Below are experts of layer 2 (counted from 0) of a mixture-of-experts language model. Rows are named router (the router's row for the expert) and show model dimensions 0-63. Each number is 128 + 32 x the weight over its row's rms, rounded and kept within 0 to 255.
After each expert's rows: "mostly gets" lists some tokens that are sent to it at least half of the time; "comes before" lists some tokens at least twice as common just after its tokens as in all text. This comes from a sample of Wikipedia text that the model never trained on. Tokens count by the router's weight.

# expert 7
router [186 187 162  93 118 146 159 147 121 130 121 156 121  64 117  88 138 100 170 180 197 157 123 140 155 148 102 173 147 101  90  82 118  85 127 125 158 118 113 106 140 133 128 159 114  96 179 106  87 130 123 120 137  93  92 152 138 136 130 149 138  69  85  74]
mostly gets: "ting ", "tive ", "ity ", "ating ", "ous ", "ism "
comes before: "and ", "of ", "(", "in ", "to ", "for "

# expert 25
router [171 140 113 116 123 123 153 163 126 188 169 135  99  97 178 100 132  74 171 171 146 205 156 136 187 142 107 173 126 171  78  55  96  87 113 125 107 107  68 112 148 102 119 165  90 106 199 123 134 114 126 120 130  87  90 165 149 118 121 172 180  95  77 112]
mostly gets: "cin", "fl", "Leg", "sp", "Lin", "cl"
comes before: ", ", ". ", "er ", "-", "ing ", "ing"

# expert 0
router [164 114 121 104  85 162 150 131 117 124 124 194 111 109 148 126 166 136 146 150 139 164  96 136 174  81 115 144 160 133  87  59 145  84 140 137 119 149  66  80 143 102 116 155  84 139 149 184 107 111 188 117 108  60 141 170 145 120 113 153 167  92 109  99]
mostly gets: "== ", "=== ", "Preceded ", "Succeeded ", "Born", "By "
comes before: "- ", ": ", "= ", " ", "201", "202"

# expert 51
router [184 170 129  98 128 161 181 136  87 122 150 149 138  89 144 104 168  91 155 142 185 186 129 139 132 103  77 196 147  95 106  99 149  72 117 147 113 161 130 122 132  95 117 180 117 133 177 138 109 111 150 110 133  82 123 177 187  98 152 141 166 132 105  93]
mostly gets: "′", "zz", "UN", "Strong", "Night", "alist"
comes before: ", ", ". ", "\n", "-", "s ", ") "

# expert 19
router [173 112  92 108 108 139 181 142 173 142 128 195  96  95 159  88 159 110 167 195 117 147 117 119 169 122 145 129 143 149  91  45  86 109 117 150  90 127  63 107 146  82 112 147  92  88 153 163 108  87 168 118 117  97  76 142 127 125 100 143 186  86 103 105]
mostly gets: "such ", "public ", "listed ", "research ", "political ", "seen "
comes before: "to ", "the ", "by ", "in ", "as ", "on "

# expert 23
router [173 154 171  87  92 156 130 169 102 131 156 144 122  96 134  55 152 103 147 162 165 154 100 131 133 121 118 144 160 120 119  68 143  63  97 156 108 134 116  98 147  84  77 194  77 107 160 164 136 112 165 110 139  74 114 138 177 130 117 118 144 101  88 115]
mostly gets: "States ", "East ", "James ", "George ", "Paul ", "Richard "
comes before: "(", "| ", "and ", "of ", "in ", "="

# expert 40
router [173 110 131  82 137 156 121 118 136 151 102 191  97  78 152 114 149 122 184 136 171 140  96 124 134 144 174 164 155 104  91  90 142  86 135 172 125 126  92  59 167 108  80 139  95  65 163 124  97  86 179 133 123 106 149 166 141 162  78 153 124 126 106  89]
mostly gets: "years ", "Location ", "Coordinates", "States ", "species ", "UTC"
comes before: "of ", "in ", "was ", "to ", "and ", "for "

# expert 45
router [174 160 141  91 135 186 170 137  86 116 142 147 121 107 110  80 166  87 162 142 177 174 107 151 140 111  98 171 163  88 101  76 152  74 114 148 142 171 126 114 120  86 100 180  93 109 169 155 115 116 170  87 133 109 125 142 234 128 134 152 153 121 117 107]
mostly gets: "York ", "York", "Carolina", "University", "shire", "Holy "
comes before: ", ", "s ", ". ", "; ", "°", ") "

# expert 27
router [199 128 168  97 102 156 163 150 140 150 128 173  77  84 176  86 127  71 184 168 186 162  83  86 178 158 123 139 150 108 116 131 139  86 104 168 122 123  82  57 121 108 117 178  90 130 169 146 105  73 174  68 156  63  86 163 153 127 108 132 156  71 108  94]
mostly gets: "that ", "between ", "both ", "which ", "than ", "where "
comes before: "the ", "a ", "and ", "he ", "but ", "which "

# expert 29
router [162  98 176  66 113 187 137 175 131 158 167 156  86 112 130 113 152  85 158 187 132 182  96 134 173 102 102 170 149 133 110  66 112  65  94 164 111 155  74 101 108  89 111 163 114  80 146 165 115 115 138  83 139  75 140 168 147 153 106 158 158 135  71 130]
mostly gets: "==", "===", "=== ", "== ", "====", ")."
comes before: "\n", "\n\n", "See ", "\n  ", "\n ", "Early "

# expert 16
router [151 112 124  93 132 149 136 149 134 151 112 199  89 122 148 121 189 120 160 137 130 161  68 137 135 122 156 158 126 120  96  61 151  42 149 179  87 124  68  80 167  78  86 168 115 158 189 157 119 101 171 128 132 109 105 164 134  95 119 139 122 114  82 132]
mostly gets: "It ", "He ", "\". ", "\".", ".\"", ".\" "
comes before: "==", "The ", "===", "In ", "== ", "=== "

# expert 60
router [194 135 138  83  97 151 163 158 115 188 117 174  64  78 170  96 134 112 185 168 147 168  68 102 139 162 145 135 171 100 106  89 167 122 132 168 125 114  73  64 172 100 132 127 113 136 154 146  97  98 164  90 132  72 112 183 137  98 105 143 127  64 114  90]
mostly gets: "during ", "after ", "under ", "when ", "who ", "since "
comes before: "the ", "a ", "his ", "he ", "its ", "this "

# expert 44
router [134 100 129 101  94 146 163 155  93 141 168 165 115 101 186  99 148 132 153 139 151 177  99 105 141  94 125 143 179 138  95 110 145  80 118 198 107 137  68  89 134  81 141 147 113 109 176 177 126 112 174 114 109  91 118 165 168 128 107 141 172 118 102 104]
mostly gets: "Density", "Spouse", "• ", "medal ", "Length", "- "
comes before: "- ", " ", ": ", "201", "\"", "202"

# expert 12
router [160 126 121  85  93 181 166 146 111 147 144 149  92 121 153 115 162 108 169 129 145 166 101  83 151 109 104 152 176 139 121 112 148  80  88 173 157 128  77 110 146 112 117 159 120  74 150 176  84 137 176 110 141  98 171 147 168 155  84 134 184 123  95 129]
mostly gets: "|---|---|---|---|---|---|", "Total ", "|---|---|---|", "consists ", "|---|---|---|---|", "); "
comes before: "- ", "a ", "/ ", "0", "office ", "an "

# expert 36
router [140 111 140  69 117 132 148 140 106 162 145 181  78 114 148 120 181 109 156 149 167 143  77 116 147 133 129 159 164 134  91  81 119  98  88 175  85 152  79  74 144  99  91 180 103 112 194 170 114  96 162 114 143 117 118 134 177 112 119 147 132  86  88 109]
mostly gets: "by ", "Phylum", "Im", "Non", "police ", "\n"
comes before: "| ", "- ", "The ", "In ", "==", "== "

# expert 20
router [197 138 137  99 131 155 149  92  99 149 125 142 118 105 144  75 122  65 150 162 149 166 137 142 129 134  91 217 177 122  70 119 130  72 145 142 144 133 103 111 183 140 108 146 116 101 196 130 132 126 138 119 101 122 124 147 177 119 128 133 115 111  87  91]
mostly gets: "ond", "ism", "zz", "ett", "ace", "ord"
comes before: ", ", ". ", "'", "-", "\" ", "o "

# expert 38
router [148 149 128  68 145 130 164 131 108 171 160 134  85  67 135 100 127 109 140 148 178 152 147  94 134 127 111 174 137 112  81  83 109  68 101 169 151 160 122  67 144 110  61 146 113  76 149 136 111 109 150 133 133 113 113 174 178 148  81 143 126  78  73 101]
mostly gets: "Title ", "weight ", "000 ", "presidential ", "Republican ", "income "
comes before: "| ", "|", "\n", "0", "(", "0 "

# expert 34
router [131 101 159  88 106 120 122 141 105 188 150 150  97 125 121 104 184  62 134 135 133 177 107 105 189 131 149 158 174  90 118 101 163  89 101 156 115 145 118  86 166  90  60 145  88 143 118 178 121  80 160 102 176 124 112 145 163 148  94 143 125 120 112 163]
mostly gets: "Super ", "½ ", "28 ", "Fort ", "16 ", "13 "
comes before: "| ", ".", "|", ",", "–", "; "

# expert 18
router [164 108  97 103 120 151 183 145  84 152 131 154  92 104 183 108 141 141 164 143 175 159 137  97 143  81 121 138 151 138 102  87 140  75 131 161 141 115 104  97 139  82  93 117  93  99 157 164 113 112 168 147 109 114 134 160 211 129 101 173 147 113  78  78]
mostly gets: "However", "Born", "Genus", "Coordinates", "Candidate ", "Website"
comes before: ": ", "| ", "by", "votes ", "201", "/ "

# expert 32
router [186 169 147 105 107 159 160 168 123 124 130 143 118 110 117 118 198  61 153 139 155 209 118 140 142 115  77 157 195  95 113  58 165  85 108 138 126 136 135 117 145 105  88 152 103  88 151 129 118 115 164  87 164  98 121 167 179 110 144 169 187  88 115 120]
mostly gets: "tors", "kel ", "ous", "ization ", "ese", "ke"
comes before: ", ", "–", ". ", "s ", ") ", "″"

# expert 55
router [198 161 125  79 111 115 161 156 130 177 123 204  85  63 168 102 116 100 175 130 171 154  84 100 120 123 153 159 139 111 115 111 172  94 137 157  95 115  60  67 172 131 112 157 115 135 184 162 108  82 163 105 152 100  86 153 161  91  93 145 110 111  68  81]
mostly gets: "but ", "However", "through ", "After ", "then ", "until "
comes before: "the ", "a ", "his ", "its ", "it ", "an "

# expert 43
router [160 132 158  67 106 137 155 138 103 164 186 137 104 114 131  75 170  98 153 161 175 156 105 119 178 120 125 165 184 118 110 103 148  75  84 176 114 158 111 116 153 105  83 144 120 125 125 141 119 109 156 111 163  93  71 150 166 139 119 149 153 116  99 138]
mostly gets: "North ", "hardt ", "South ", "} ", "N ", "Howard "
comes before: "| ", "(", "″", "s ", "|", "="

# expert 1
router [150 127 132 110 114 147 181 169 143 137 140 163 118  74 141 112 169 118 165 231 144 167 102 136 188 134 109 117 142 130 128  88  86  78  84 160 137 192  78  89 103  95  89 192  99  88 158 167 120 101 144 101 155  81  63 139 180 102 117 150 199 113  75  97]
mostly gets: "Mer", "him", "Mont", "Kap", "Sig", "Mold"
comes before: ". ", ", ", ".", "\n\n", "-", "\" "

# expert 14
router [173 152 111  93 117 181 188 167 151 148  85 177  75  81 127  92 154 102 136 149 140 162  87 159 158 153 153 152 134 114  66  52 116  52 134 127 118 126 122  79 139 107 108 136  95 125 162 147  67 118 141 135 120  58 113 167 121  69 109 133 152  73  94  84]
mostly gets: "became ", "made ", "released ", "won ", "used ", "served "
comes before: "to ", "in ", "by ", "the ", "a ", "that "

# expert 35
router [160 109 144  80 122 147 157 152 109 192 128 207  75 104 145 102 144 124 188 187 151 162  88 134 139 158 122 134 173 101 120  57 146  93 129 177 123 114 102  85 177 114 128 152 114 142 159 140  94 104 157  92 158  87 119 155 130  96  94 155 139  88  92 115]
mostly gets: "also ", "have ", "were ", "to ", "has ", "not "
comes before: "the ", "be ", "a ", "was ", "been ", "also "

# expert 31
router [193 118 151 114  88 145 150 179 138 167 101 179  62 103 187  93 160  98 183 121 198 158  73 131 126 139 125 158 150 117 100 128 149  54 119 132 135 156  78  50 148  89 119 147 109 144 143 127 129 125 153  87 150 111  97 154 135 119 102 115 123  93 107 110]
mostly gets: "when ", "[", "what ", "because ", "\", ", "how "
comes before: "the ", "and ", "a ", "which ", "he ", "but "

# expert 48
router [164 129 156  72  95 142 125 148 133 183 139 149  88  88 161 100 123  94 189 126 147 138  99 142 149 145 163 148 133 122  86  79 115 105 146 143 103 129  83  93 169 120  95 170 122  93 182 152 148  96 169 130 127  90  94 143 125 118  74 137 151 101 104 109]
mostly gets: "local ", "short ", "white ", "York ", "eastern ", "body "
comes before: "of ", "and ", "in ", "to ", "for ", "with "

# expert 50
router [162 112 142 111 101 167 168 200 129 175 129 131  87  97 181 111 150 104 175 135 166 183  98 143 181 147 130 109 151 143  89  88 121  81 123 126 102 140  71  99 113  88 101 156 147 132 137 121 132 108 149  73 129  46  81 141 147 111 111 163 153  47  97  90]
mostly gets: "using ", "between ", "replaced ", "Both ", "both ", "included "
comes before: "the ", "a ", "his ", "to ", "\"", "but "

# expert 3
router [163 113 141  77  86 151 167 167 138 168 128 155  81  90 142 100 143  98 136 170 157 142 122 116 166 170 153 152 147 101  58  50  96 104 125 125 110 123 102  98 172 111 102 124 117 115 130 130  98 144 131 150 126  46  99 143 115  78  96 148 168  45 104  80]
mostly gets: "its ", "went ", "free ", "red ", "taken ", "own "
comes before: "to ", "in ", "by ", "of ", "and ", "for "

# expert 15
router [156 146 109 120 106 155 183 180 135 135 123 151  99  96 149 101 118 116 150 164 172 169  98 158 148 101 143 134 122 120 115  23 121  54 114 153  94 171  84 105  97  87 109 194  84  99 160 146  87 121 169 114 102  89  96 140 179 110 117 163 185  98  90 129]
mostly gets: "School ", "Cup ", "School", "Force ", "Racing ", "Representatives "
comes before: "of ", "in ", "and ", "(", "for ", "to "